Experts of a small language model.
Size: 9 layers, 79.2M parameters.
Experts: 16 experts in each of 8 layers, 816 GELU neurons an expert.
Training: 378M tokens, 5762 steps.
Below are experts of layer 3 (counted from 0) of a mixture-of-experts language model. Rows are named up (a neuron's input weights, with its number) and show model dimensions 80-119. Each number is 200 + 20 x the weight over its row's rms, rounded and kept within 0 to 999.
Before each expert's rows: "comes after" lists some tokens at least twice as common just before its tokens as in all text. This comes from a sample of Wikipedia text that the model never trained on. Tokens count by the router's weight.

# expert 0
comes after: " | ", "0", "3", "1", "; ", "4"
up0,227,182,220,238,182,184,187,195,176,205,171,171,177,192,236,228,196,215,202,239,240,219,217,231,221,204,219,208,206,206,183,194,197,206,206,176,225,188,211,209
up1,175,199,246,209,176,218,144,179,187,222,220,199,185,215,175,212,216,184,219,187,214,217,210,248,194,229,227,224,204,212,208,209,190,234,181,196,234,203,155,222
up2,181,221,215,197,185,234,208,204,214,190,200,243,198,219,173,202,155,206,167,182,192,200,188,186,196,203,171,177,192,222,185,187,170,197,170,195,208,222,188,184
up3,182,223,201,210,199,229,207,230,190,201,223,212,192,225,178,198,197,174,194,216,207,217,212,212,195,200,209,191,230,180,190,164,181,240,190,200,215,202,197,205
up4,169,232,201,187,198,185,215,212,214,216,182,217,225,177,161,193,182,204,182,230,219,196,224,197,191,186,196,177,232,184,197,160,205,170,202,182,178,213,217,176
up5,199,185,217,203,197,208,214,196,176,162,168,170,219,210,242,215,220,200,154,207,217,185,201,215,192,193,188,159,165,189,186,203,227,206,216,192,206,197,201,237
up6,208,201,205,243,200,205,196,193,224,209,209,161,196,212,180,204,177,211,206,164,183,201,228,225,179,149,204,220,185,218,167,200,217,180,222,171,205,224,200,204
up7,230,141,183,169,228,189,171,215,222,219,192,245,221,194,189,203,209,248,176,202,195,219,194,182,202,171,193,192,238,190,209,199,185,204,183,184,214,235,220,199
up8,210,198,206,185,237,177,248,181,191,214,217,210,218,208,212,196,192,177,204,226,174,165,226,175,209,167,198,178,209,170,210,194,216,203,204,200,159,176,208,165
up9,186,178,190,232,186,173,195,207,189,209,171,177,170,161,173,185,176,191,192,187,195,200,205,204,196,230,157,199,177,219,215,216,202,209,219,189,236,236,216,213
up10,200,164,205,225,169,199,169,199,222,204,199,201,166,207,188,209,212,224,188,232,212,219,208,205,245,168,239,219,174,179,190,209,205,200,185,196,165,191,204,210
up11,211,229,197,163,227,193,184,177,185,188,226,225,184,173,181,207,174,219,218,188,200,178,186,248,218,210,207,242,231,183,202,196,236,182,172,164,196,216,223,188
up12,193,188,178,188,239,205,219,223,171,209,223,199,172,202,179,152,173,204,198,200,176,216,241,201,190,215,217,207,231,212,219,230,212,192,176,206,193,214,194,172
up13,223,166,199,185,174,188,216,208,226,223,208,246,210,240,189,166,182,209,202,213,205,204,177,183,203,180,190,199,228,207,220,195,214,197,174,206,225,200,211,192
up14,214,241,220,195,193,228,196,176,201,168,200,191,211,181,196,214,205,191,185,195,179,195,182,199,194,186,203,161,211,190,190,200,199,148,218,206,254,177,241,197
up15,195,173,176,206,201,234,191,194,195,216,236,209,230,179,198,198,210,195,213,199,206,221,227,208,227,183,234,208,187,236,178,193,221,210,188,169,174,226,195,230
up16,180,239,191,203,201,197,203,170,180,166,209,214,183,222,184,194,182,169,191,175,197,228,207,165,181,162,204,182,246,201,218,218,223,196,197,174,175,226,174,229
up17,203,194,199,163,205,220,200,206,187,199,221,189,218,211,192,251,169,234,173,198,156,219,205,217,237,214,188,235,217,235,187,215,191,235,181,210,173,205,188,171
up18,202,254,196,174,202,211,180,180,185,199,203,197,180,213,182,204,172,195,212,199,193,221,188,206,215,201,243,220,233,202,193,203,180,201,212,202,178,215,199,203
up19,199,225,213,223,183,196,186,211,184,189,181,206,223,206,187,192,205,208,178,215,239,164,209,217,208,206,193,202,178,186,207,214,197,201,202,173,206,184,206,204
up20,207,213,208,185,206,213,220,206,253,188,195,204,232,211,200,192,170,207,200,221,230,219,204,170,154,214,177,203,204,200,234,203,198,196,159,206,178,214,206,176
up21,206,181,202,192,189,166,179,214,214,212,199,239,200,223,225,177,207,176,211,199,205,168,226,226,189,212,216,183,227,187,249,230,205,191,213,204,238,169,191,172
up22,227,184,210,174,168,200,234,231,206,183,224,190,195,221,236,196,232,193,204,196,157,208,231,180,191,196,178,205,206,205,170,197,184,220,178,231,224,228,248,150
up23,221,213,198,188,231,185,232,174,163,209,172,205,246,193,184,208,187,237,212,158,180,187,203,188,198,239,174,192,198,223,176,197,174,210,201,206,217,192,181,218
up24,205,187,206,203,213,209,175,189,196,225,206,179,236,213,229,196,209,185,212,208,180,241,187,174,199,223,177,165,190,202,166,216,204,198,202,206,176,148,215,175
up25,209,199,193,183,221,239,160,203,190,207,224,174,210,182,187,232,222,210,216,199,175,227,182,193,198,212,179,170,200,216,177,180,180,223,189,228,188,194,187,199
up26,187,187,158,181,182,221,206,198,182,222,197,199,190,204,199,243,235,205,147,195,173,217,196,206,174,183,201,201,216,234,234,206,161,195,217,206,199,168,212,171
up27,212,233,176,189,230,201,228,194,184,202,219,201,190,205,173,193,265,230,175,183,197,162,185,222,171,199,213,251,195,186,229,205,238,177,177,205,203,203,245,214
up28,203,206,215,198,201,178,218,209,173,166,203,191,206,190,196,216,168,218,186,211,200,192,200,199,207,193,215,161,215,181,239,194,227,185,230,192,207,178,208,200
up29,206,205,218,189,221,198,180,167,190,180,223,242,204,190,217,211,218,209,209,197,192,176,205,214,194,208,234,169,201,174,198,184,193,195,226,196,197,189,170,221
up30,191,223,212,171,176,194,209,207,225,177,204,255,176,210,193,223,177,219,196,197,211,190,209,187,243,218,226,177,229,231,215,191,183,201,195,163,204,226,160,199
up31,205,189,191,222,222,183,194,200,202,214,202,207,212,201,177,182,152,211,221,213,191,195,212,204,221,210,157,211,246,218,172,198,170,203,198,212,224,172,232,193
up32,192,200,211,185,209,219,190,175,232,207,198,196,210,217,169,216,142,189,209,227,196,184,202,193,221,207,210,189,180,188,214,231,168,162,189,243,162,185,243,209
up33,211,217,189,216,203,224,185,197,205,207,205,191,183,175,199,218,209,207,198,218,240,208,220,176,175,196,179,178,212,202,203,229,171,237,190,186,205,178,196,253
up34,165,230,198,196,241,208,203,205,186,222,161,221,197,205,190,180,196,196,208,215,168,231,208,219,218,167,195,205,212,209,179,181,205,195,186,177,155,189,211,198
up35,187,185,189,212,195,198,177,169,175,208,193,188,193,168,215,205,227,196,173,160,218,183,212,220,211,201,238,185,235,204,171,182,204,221,188,175,192,178,211,212
up36,197,183,193,166,223,248,195,191,223,187,194,216,205,219,188,203,168,218,210,238,206,199,224,226,223,188,227,197,245,216,204,156,200,199,175,185,188,165,170,211
up37,176,162,182,180,215,194,188,202,174,188,206,200,192,221,198,199,169,193,186,222,207,209,217,205,192,250,192,189,203,223,187,197,206,200,221,170,217,201,196,207
up38,170,175,190,230,200,221,193,178,219,235,197,195,195,203,174,199,195,194,190,186,171,179,186,184,195,205,215,206,182,186,214,190,212,221,184,157,212,208,214,239
up39,186,201,197,184,201,165,214,161,200,195,208,176,217,212,204,188,173,169,161,203,235,202,222,240,212,240,166,205,200,198,178,203,208,197,210,218,163,212,214,207
up40,195,168,220,189,214,218,194,201,202,180,192,196,191,214,167,190,241,203,193,170,213,208,181,224,195,221,211,179,202,216,208,218,196,164,213,159,180,214,199,219
up41,214,190,175,195,181,179,169,193,246,219,186,218,202,188,206,198,194,240,211,177,182,209,192,222,239,211,220,206,214,213,176,166,202,190,173,156,197,196,198,159
up42,224,196,184,263,222,145,192,183,184,202,214,165,216,199,194,187,232,236,212,176,199,165,191,210,179,173,201,185,215,166,197,217,208,205,243,211,205,202,206,213
up43,241,195,224,190,207,210,209,207,207,173,189,210,202,222,186,222,183,158,178,227,180,171,190,201,195,204,199,178,208,223,207,208,157,193,171,190,212,208,207,245
up44,205,191,214,183,246,210,224,173,197,210,202,197,180,200,212,186,196,204,204,204,210,205,222,208,212,216,197,190,215,206,192,197,192,174,214,220,199,189,187,196
up45,187,201,208,220,175,215,212,185,192,187,190,209,188,189,191,198,251,203,178,172,187,178,223,218,172,216,208,206,175,212,176,208,237,227,197,205,228,209,189,188
up46,199,224,219,168,168,221,210,203,182,195,214,189,194,187,211,201,200,185,192,178,232,192,184,211,191,192,191,225,186,229,185,187,185,209,195,158,170,208,187,198
up47,176,212,218,187,236,232,205,209,205,189,184,203,188,198,152,224,170,183,218,193,211,161,185,209,188,254,229,181,194,202,199,220,191,161,176,202,222,206,214,197
up48,212,205,181,193,182,197,197,218,183,185,189,210,186,188,166,192,191,184,221,138,194,202,161,211,197,201,146,206,198,180,206,187,200,188,177,162,220,183,202,202
up49,203,212,184,194,196,157,198,180,208,159,196,187,190,200,186,208,161,193,200,183,168,203,172,205,173,187,213,238,153,153,194,205,215,181,228,164,190,175,164,200
up50,215,207,211,206,221,202,173,189,213,181,209,199,184,177,215,180,215,211,208,249,223,190,232,204,200,175,200,184,244,172,225,206,216,214,203,227,225,182,217,200
up51,191,247,172,157,187,207,198,197,210,218,183,201,232,191,200,242,217,182,215,212,209,185,209,198,201,228,220,223,197,235,223,193,165,208,238,220,199,185,197,159
up52,188,224,212,196,195,243,194,217,191,186,202,211,228,214,204,200,217,182,235,199,213,219,171,210,222,228,229,196,205,250,231,170,197,200,199,181,237,225,197,213
up53,219,198,195,181,194,205,214,212,191,210,178,190,177,209,185,186,177,181,218,200,225,150,222,184,193,176,185,265,227,232,184,181,219,182,214,185,197,224,193,214
up54,208,186,231,215,218,232,189,204,223,165,183,215,181,197,232,185,185,203,218,194,202,209,187,190,197,183,186,195,217,201,206,224,190,213,199,205,185,228,168,219
up55,179,219,177,207,164,200,209,184,183,201,193,199,219,205,197,176,198,182,160,196,210,234,210,208,186,208,172,186,223,232,234,191,215,180,213,179,224,233,206,216
up56,223,222,184,185,212,170,202,227,200,225,226,234,171,195,191,175,197,239,210,202,239,204,201,241,201,192,179,185,213,221,219,183,191,196,225,216,219,201,181,193
up57,155,229,178,204,216,191,209,188,210,155,189,203,206,185,225,164,211,244,181,188,202,228,234,234,194,177,200,191,221,192,217,214,232,221,240,212,181,192,208,224
up58,222,220,180,178,155,195,235,210,188,213,239,210,207,185,167,187,213,165,243,196,224,205,200,170,193,206,194,252,203,178,197,168,194,182,156,188,166,165,217,218
up59,161,196,207,210,215,178,224,217,220,220,239,211,178,208,172,182,221,227,197,168,236,181,204,207,174,235,223,210,190,236,206,195,203,231,228,227,162,195,201,190
up60,180,196,200,194,187,221,220,192,188,196,227,205,174,176,206,189,188,209,175,194,234,198,203,211,245,167,192,213,179,201,238,215,227,220,152,177,184,230,205,156
up61,210,170,197,215,202,189,196,209,255,186,236,187,167,201,187,141,229,235,210,184,209,178,198,149,201,204,185,210,217,207,205,166,187,193,156,203,222,207,180,172
up62,193,174,219,200,220,184,193,200,175,218,198,194,224,176,167,211,182,198,175,219,170,177,230,225,203,170,227,200,222,198,212,194,199,219,200,199,180,210,171,176
up63,179,204,228,161,187,220,173,161,214,214,184,192,198,163,212,232,218,197,212,199,169,249,181,200,195,199,196,189,192,218,187,203,197,184,214,201,211,214,174,224
up64,206,211,187,189,232,215,172,178,224,211,202,191,169,220,220,206,186,197,210,205,207,248,186,188,204,223,150,209,199,212,197,173,203,219,218,179,181,196,189,192
up65,210,226,198,203,206,210,208,191,196,202,195,187,209,221,214,223,202,226,212,195,181,170,193,181,193,209,202,198,207,203,203,184,234,208,247,202,170,211,208,207
up66,204,206,171,202,193,184,240,179,225,179,178,191,200,227,189,193,208,197,233,209,229,199,191,229,194,211,205,181,173,206,206,215,198,194,200,176,226,214,222,201
up67,193,183,184,189,204,162,253,211,209,185,197,170,179,204,207,212,202,198,221,175,192,214,193,160,187,209,228,202,196,181,222,169,235,211,196,205,187,181,207,192
up68,214,199,210,230,197,186,181,179,199,186,223,234,206,223,203,198,201,207,206,182,223,187,202,235,161,225,203,158,197,190,224,207,212,207,188,178,208,197,185,208
up69,220,197,204,204,138,177,197,192,204,193,179,230,197,183,207,154,193,245,219,194,210,160,206,207,201,183,228,192,202,172,190,169,226,190,208,176,226,201,246,191
up70,188,212,177,196,208,222,205,207,210,244,168,207,215,225,176,164,228,204,210,207,212,169,230,203,191,213,200,206,193,177,212,183,208,207,196,207,210,224,206,227
up71,230,267,172,209,201,213,203,209,188,211,185,223,197,191,185,188,192,210,205,206,200,219,199,205,192,235,205,238,228,178,208,186,184,218,190,199,183,193,203,198
up72,195,200,217,210,230,185,178,214,223,206,205,204,201,194,193,241,204,181,177,200,197,218,201,171,208,242,200,197,223,213,217,216,190,227,196,193,187,161,187,179
up73,208,191,188,216,222,213,211,156,220,208,244,193,246,244,220,195,195,187,178,193,233,189,199,181,162,202,233,222,210,190,205,215,205,171,229,178,249,207,201,210
up74,216,183,190,188,219,197,210,215,188,205,224,219,204,171,166,230,167,221,200,213,227,211,202,204,242,184,220,202,207,233,173,206,192,176,191,212,175,171,204,201
up75,232,223,181,221,201,220,177,192,165,207,212,181,199,206,191,212,194,194,186,205,213,196,197,185,202,205,184,233,204,212,220,166,167,172,215,215,200,201,195,188
up76,229,182,198,204,229,210,229,208,174,217,232,205,202,206,224,199,216,212,173,214,161,194,207,179,196,189,221,190,219,195,202,233,179,181,206,204,196,196,187,226
up77,199,239,184,193,198,175,186,179,173,177,217,173,199,141,201,212,194,201,204,168,218,207,194,192,175,182,187,179,226,184,193,202,180,234,226,188,241,171,196,211
up78,197,200,188,203,180,226,200,194,190,198,172,222,186,230,227,226,179,248,203,218,188,194,183,179,220,186,188,169,185,177,202,214,199,206,187,202,186,229,205,210
up79,166,200,191,209,211,144,178,218,179,197,197,201,203,181,203,183,206,236,206,182,187,169,189,217,230,186,196,219,186,166,207,236,171,236,179,198,188,201,219,175
up80,241,180,200,213,206,239,218,203,186,204,218,181,223,206,230,230,204,211,182,201,200,183,181,210,205,238,195,218,184,188,171,208,201,166,217,196,219,256,194,229
up81,208,184,216,201,202,183,191,180,230,208,213,194,175,190,205,228,183,217,205,182,198,214,180,172,183,199,183,200,210,217,204,194,226,199,222,212,213,198,205,190
up82,192,200,201,201,188,227,179,172,183,180,178,204,199,181,194,201,195,179,215,227,184,195,195,234,222,258,165,234,208,209,225,192,178,189,224,197,237,185,229,208
up83,220,221,207,200,207,190,191,164,250,241,192,175,217,197,252,170,202,227,188,202,203,154,201,200,201,185,217,220,192,214,207,152,202,212,181,164,182,198,205,186
up84,164,209,210,214,147,212,225,173,202,229,189,148,209,202,202,202,205,211,195,180,181,248,196,210,210,219,187,178,165,222,176,233,173,220,220,212,249,199,212,185
up85,196,171,221,199,174,233,200,225,183,177,214,206,227,220,200,160,187,196,212,173,177,192,181,197,218,236,195,211,218,193,196,197,214,195,186,200,200,200,242,169
up86,217,221,221,178,217,210,236,195,227,219,163,182,184,212,173,200,201,186,206,202,149,214,186,183,209,196,154,215,171,188,197,210,223,181,214,172,178,229,206,208
up87,245,191,224,201,237,153,169,197,204,184,188,232,191,207,200,182,215,225,209,200,184,182,206,213,206,191,216,252,201,172,214,204,219,196,192,213,191,206,172,226
up88,195,209,210,204,193,192,193,190,215,192,184,211,233,214,221,205,177,160,195,206,156,192,196,173,204,231,228,233,195,226,216,204,195,217,186,228,209,192,202,198
up89,226,205,208,203,210,223,207,192,214,230,229,208,216,185,212,199,211,212,184,199,202,207,189,217,256,209,203,220,206,169,180,180,165,225,179,179,193,227,188,166
up90,205,221,192,191,174,235,222,224,260,183,167,211,214,202,192,197,186,183,185,220,192,200,217,180,189,187,199,177,203,184,218,177,184,219,167,196,216,214,207,221
up91,205,216,223,195,190,164,199,197,189,192,223,192,206,160,173,206,197,199,175,225,191,193,203,225,217,187,149,189,203,208,232,195,185,186,224,153,200,204,173,201
up92,207,167,186,186,218,222,223,226,224,174,220,204,197,212,228,192,165,208,199,180,222,202,160,218,193,171,176,225,196,216,180,197,191,202,183,205,205,216,196,189
up93,212,199,200,223,175,198,201,189,206,205,214,217,173,200,199,242,200,191,181,230,213,205,182,204,195,222,160,165,180,186,208,203,202,227,212,187,165,192,213,202
up94,231,183,175,141,206,202,186,222,208,189,224,178,212,176,197,188,194,207,232,216,211,177,190,169,224,212,201,210,199,218,188,209,191,205,235,209,202,198,185,175
up95,170,195,178,188,178,209,179,181,191,152,198,205,229,210,189,219,187,223,234,198,223,184,185,181,219,182,191,223,156,200,236,171,209,177,174,155,235,186,179,198
up96,214,209,180,178,165,191,204,203,241,184,211,178,169,231,235,175,200,199,200,181,184,216,195,201,193,203,186,198,179,214,185,185,192,191,178,203,214,172,193,210
up97,237,202,214,190,201,177,193,187,179,180,229,241,181,222,201,225,173,228,169,212,214,188,183,196,170,190,180,183,199,177,179,190,176,200,205,188,173,196,159,197
up98,209,192,190,233,201,183,222,212,220,177,223,180,190,172,230,163,211,202,203,192,203,169,197,177,222,211,202,203,172,217,216,205,204,232,197,208,190,218,194,203
up99,182,180,203,206,229,198,170,167,216,155,191,216,242,180,200,176,177,209,182,188,211,146,195,205,202,187,236,209,235,202,207,253,196,200,220,203,202,190,193,199
up100,202,171,197,204,239,199,254,178,209,201,206,172,233,178,199,190,173,178,245,242,234,247,203,155,193,221,212,180,161,208,213,215,200,195,200,197,217,206,201,199
up101,206,215,220,217,203,192,211,170,192,185,196,183,210,253,217,212,177,201,214,204,194,195,179,209,171,221,207,211,194,198,196,217,218,204,184,173,182,181,232,232
up102,214,187,231,189,202,224,191,211,233,214,180,191,197,176,194,219,183,222,189,191,195,253,208,211,146,205,181,202,191,181,174,216,210,182,221,206,174,204,204,195
up103,196,239,190,202,205,211,179,199,206,217,221,184,199,200,235,185,180,199,218,196,192,205,205,213,224,198,196,203,197,220,137,200,175,176,193,194,180,160,207,170
up104,207,206,234,192,178,172,212,179,194,165,234,192,183,190,240,202,192,204,242,242,197,235,191,196,187,205,195,217,210,230,205,201,194,220,224,202,191,173,181,156
up105,159,165,219,193,226,188,207,191,193,189,211,183,186,207,188,209,148,217,226,231,174,180,210,208,175,182,205,234,188,193,203,190,186,186,207,179,185,206,184,174
up106,186,203,208,261,188,194,200,200,188,156,180,179,205,185,203,192,197,231,197,239,177,177,204,222,219,172,173,234,201,215,199,203,202,168,230,211,201,214,225,217
up107,186,202,222,216,207,190,162,231,208,189,196,182,184,227,191,201,182,199,183,215,215,206,225,196,195,198,203,207,188,206,233,201,181,174,222,240,214,194,253,231
up108,206,172,190,189,161,187,181,166,231,245,204,246,181,205,188,265,215,196,249,228,190,191,179,180,234,209,235,237,210,202,223,201,189,184,196,186,179,193,202,186
up109,217,161,222,195,207,195,228,165,198,221,183,210,225,222,207,209,166,205,182,210,161,241,248,210,202,222,240,214,197,216,189,207,197,186,212,199,179,215,167,198
up110,210,171,225,178,161,224,188,200,210,196,198,195,216,230,196,235,214,170,183,210,228,200,209,195,211,207,222,194,191,203,196,195,219,172,199,196,180,202,167,196
up111,180,203,218,202,188,163,201,203,222,186,211,219,198,207,184,206,157,179,236,211,206,216,214,211,188,188,205,238,171,226,213,210,193,210,216,227,185,196,176,213
up112,224,186,197,143,190,199,175,195,193,191,196,218,203,202,173,214,195,199,196,187,204,204,225,222,225,195,227,205,227,217,184,205,214,217,236,180,187,179,185,207
up113,188,199,200,245,182,177,201,229,231,219,169,170,206,213,200,190,206,243,181,193,250,195,213,167,217,195,194,192,198,163,217,230,198,204,174,172,180,203,229,185
up114,202,202,194,238,181,217,179,212,230,231,202,150,200,204,178,189,199,168,220,179,199,180,192,184,215,204,158,186,204,189,229,224,209,229,206,229,195,195,188,208
up115,209,212,230,172,202,163,167,240,211,196,197,213,175,216,189,224,199,222,182,199,229,171,248,194,175,224,175,233,215,217,205,221,208,209,180,245,211,201,207,198
up116,241,210,161,158,200,218,201,216,210,187,161,187,215,159,193,159,202,187,232,170,206,203,207,193,196,218,178,219,229,242,208,213,181,232,200,228,203,211,219,204
up117,198,220,193,181,201,198,204,221,192,187,218,193,194,204,169,186,232,204,215,203,186,165,203,228,208,195,220,211,199,214,235,204,216,176,242,198,248,194,190,209
up118,179,202,218,221,190,190,221,190,219,200,190,190,199,214,182,173,218,179,216,200,201,187,199,187,155,210,182,258,206,193,244,177,192,163,207,178,233,202,218,188
up119,180,215,224,217,206,216,204,160,194,191,213,206,183,195,199,247,215,201,168,193,189,194,205,213,228,198,194,166,196,178,236,238,196,217,203,184,170,187,192,187
up120,223,198,197,179,182,216,218,165,210,195,248,212,204,194,198,210,182,221,192,217,182,202,208,193,201,166,181,200,188,191,230,202,179,195,191,199,203,186,183,180
up121,167,209,219,215,200,246,167,167,202,223,178,237,205,206,189,191,186,221,187,215,189,200,229,253,194,212,249,233,177,201,249,197,197,195,208,179,174,215,207,172
up122,199,189,230,219,217,206,165,219,217,179,155,195,170,185,223,200,231,189,215,189,234,218,204,224,214,202,182,163,179,216,222,220,208,201,189,157,192,209,219,210
up123,194,187,200,204,205,220,198,204,193,182,221,162,188,211,164,181,182,221,179,222,215,246,225,185,207,193,192,203,208,185,181,214,228,207,191,203,219,203,171,213
up124,174,181,203,219,217,216,171,191,233,171,182,237,178,176,212,212,199,197,253,190,191,196,199,196,225,206,190,215,230,205,230,211,204,185,156,174,192,182,179,178
up125,192,202,208,207,227,226,237,176,214,196,229,224,239,195,202,247,180,215,207,195,230,192,191,176,220,199,213,213,175,220,190,205,209,223,198,160,248,185,190,214
up126,207,173,186,197,220,199,181,181,219,199,177,212,219,181,213,210,213,225,194,228,231,195,209,210,189,193,208,226,196,229,181,224,174,198,186,158,173,185,220,146
up127,188,214,214,197,206,191,158,188,218,203,191,141,227,206,207,211,228,168,191,221,224,218,201,210,183,202,185,196,197,174,203,223,225,222,209,190,188,225,216,215
up128,219,205,186,216,209,222,205,239,185,226,229,184,207,223,228,187,210,216,152,184,156,190,210,179,203,163,188,181,196,175,209,173,175,217,191,223,204,193,189,204
up129,197,207,211,212,220,219,191,192,193,170,206,223,239,204,181,204,215,204,173,189,236,202,197,209,195,194,224,210,212,203,228,216,202,220,191,221,221,189,214,196
up130,190,180,175,190,217,209,184,182,169,176,188,197,193,203,216,218,178,204,147,178,182,177,202,226,176,172,191,222,207,202,171,241,189,207,210,234,181,213,203,206
up131,156,213,193,213,244,198,155,176,222,194,167,209,164,204,203,212,162,210,216,161,212,197,205,182,194,183,224,212,230,181,233,208,208,200,188,186,208,225,187,205
up132,180,225,179,217,202,274,185,190,186,174,195,211,210,166,198,217,200,206,199,211,189,217,213,204,193,186,202,180,202,223,182,195,174,224,195,194,202,198,179,189
up133,208,197,191,189,210,217,220,223,189,170,209,222,146,216,200,199,189,221,196,221,212,177,218,199,169,169,214,185,189,167,143,193,213,188,185,205,187,209,165,207
up134,208,167,200,218,226,239,217,187,215,174,199,207,203,203,184,219,208,210,196,185,198,224,221,225,185,223,205,196,224,191,171,193,186,186,199,202,188,190,199,203
up135,184,214,196,201,223,193,190,179,166,181,222,185,217,229,189,169,193,179,205,149,206,180,192,205,184,210,182,191,197,177,186,158,198,215,211,215,206,197,186,246
up136,200,208,237,206,202,207,229,176,224,236,203,205,201,214,191,203,180,196,219,213,188,179,214,219,207,217,162,185,199,202,183,190,213,160,210,174,185,210,212,191
up137,223,203,215,202,172,206,176,140,232,195,208,180,159,218,175,209,179,207,178,216,197,227,194,176,195,231,210,211,216,192,196,182,219,181,190,193,219,175,229,182
up138,193,193,238,217,209,179,161,188,213,211,201,163,193,201,185,208,215,230,196,220,201,224,207,224,223,205,248,208,191,183,216,225,190,203,171,194,177,176,195,224
up139,183,186,232,167,166,186,223,210,228,176,207,204,238,230,165,190,189,230,193,212,233,237,234,166,221,221,219,186,170,231,197,180,197,201,203,221,184,198,213,199
up140,189,207,196,209,188,215,221,185,201,189,214,231,199,194,194,181,174,247,197,197,212,232,182,180,184,205,208,196,192,186,217,237,190,210,210,183,204,192,253,198
up141,203,213,182,195,188,207,203,187,176,180,184,226,214,189,212,196,199,185,189,228,165,209,168,204,179,205,227,227,206,261,189,202,203,190,216,194,205,208,166,225
up142,197,211,215,209,183,196,221,195,190,217,156,200,206,189,229,196,176,215,235,187,219,185,177,168,147,179,213,207,220,193,196,189,207,202,217,208,192,188,166,196
up143,225,206,223,230,176,185,220,210,199,179,191,180,231,175,198,209,189,206,214,191,179,169,225,191,187,199,187,157,263,197,193,171,139,189,191,199,144,175,222,215
up144,215,219,213,181,219,204,192,224,222,224,220,186,196,196,218,230,181,213,154,213,167,233,219,161,211,236,180,203,169,187,202,184,236,209,194,164,200,219,200,146
up145,205,211,207,180,203,202,207,216,231,200,200,198,221,231,177,199,194,207,247,199,215,219,169,171,188,218,236,207,217,197,233,172,193,210,191,217,194,216,166,177
up146,198,220,199,197,191,214,224,208,201,167,177,168,172,192,192,232,183,186,202,209,197,221,211,226,197,180,196,190,236,194,206,183,235,198,216,180,214,201,208,189
up147,205,202,238,218,221,191,170,208,217,168,197,213,201,240,188,221,201,163,209,216,235,156,204,209,165,211,185,194,181,196,189,212,192,175,208,192,200,212,183,234
up148,205,186,182,214,243,225,187,168,190,208,199,211,174,180,211,208,180,213,132,198,195,236,202,194,217,196,215,166,187,163,216,215,207,210,182,202,222,203,192,212
up149,215,213,200,178,194,216,205,176,204,195,182,167,191,183,218,192,169,192,189,194,173,195,242,190,180,213,223,211,158,236,204,213,196,230,147,162,210,210,205,197
up150,168,222,212,163,228,208,190,201,231,182,214,192,174,215,191,202,178,207,199,201,195,204,213,154,205,203,168,182,213,181,205,228,200,239,217,203,199,210,175,187
up151,158,229,165,187,207,196,183,192,220,186,216,199,183,198,165,189,192,226,230,193,172,187,205,195,197,208,189,186,202,199,206,182,231,222,180,239,184,206,197,181
up152,182,209,211,191,241,204,205,213,174,187,208,188,201,199,228,213,224,221,192,209,217,201,216,164,190,184,183,176,194,199,210,190,188,193,249,194,206,193,207,201
up153,204,178,227,194,179,221,207,181,217,195,193,193,191,195,214,208,196,191,184,210,189,219,201,179,205,219,198,260,205,187,212,206,195,217,185,207,184,189,223,194
up154,196,211,188,215,199,200,212,228,201,187,206,207,180,173,222,238,218,181,182,168,192,205,215,171,208,220,231,205,205,192,213,211,178,203,192,183,188,202,199,195
up155,162,205,166,244,218,198,166,191,220,147,184,167,186,184,204,174,195,186,206,238,181,192,181,204,173,222,227,192,200,235,197,204,186,193,178,229,220,207,193,222
up156,206,261,258,228,212,197,196,152,203,190,190,207,186,194,226,219,195,212,177,213,235,234,233,171,208,219,184,181,245,233,200,230,226,172,202,216,202,190,181,201
up157,224,196,244,187,226,178,200,168,175,195,193,190,242,218,188,211,198,222,195,201,189,191,222,233,202,206,203,178,223,180,184,188,207,184,171,170,212,215,229,229
up158,194,184,214,209,194,210,230,219,231,200,212,215,230,212,184,191,211,211,188,228,192,203,211,190,172,199,198,193,191,188,210,207,201,180,203,179,194,178,193,200
up159,224,191,176,177,203,174,177,207,209,217,200,206,184,184,228,205,166,162,189,169,195,213,224,167,170,211,193,210,251,226,183,170,183,198,217,259,160,194,215,218
up160,237,164,252,233,181,230,198,205,177,227,245,191,190,199,195,210,182,192,205,218,154,195,203,179,195,183,163,207,184,246,188,193,210,171,213,208,205,193,233,220
up161,219,156,222,184,225,200,171,244,167,176,225,184,192,183,204,170,184,206,221,206,199,185,199,233,211,232,186,222,206,202,184,222,206,206,227,187,192,230,181,200
up162,194,181,219,260,187,197,199,180,178,244,240,153,216,232,193,197,180,184,176,189,202,216,211,178,217,212,216,201,136,196,190,174,212,197,176,192,200,202,205,194
up163,205,218,190,184,202,245,220,205,195,189,201,199,187,201,220,203,214,165,218,221,190,194,198,222,201,196,217,199,222,242,217,191,193,210,200,164,233,188,204,204
up164,240,197,186,175,224,218,197,228,181,214,202,234,205,189,183,224,200,226,192,175,178,209,232,201,209,207,227,196,166,180,177,206,195,207,181,217,189,201,222,195
up165,185,218,193,190,201,208,237,197,174,203,235,171,211,159,181,222,189,227,181,197,237,206,169,186,222,206,219,180,216,183,175,212,194,179,180,192,242,189,211,235
up166,203,189,202,204,233,228,182,180,202,208,196,213,209,208,169,212,165,208,191,209,174,244,216,223,193,237,195,169,187,214,209,188,211,154,157,180,194,161,163,181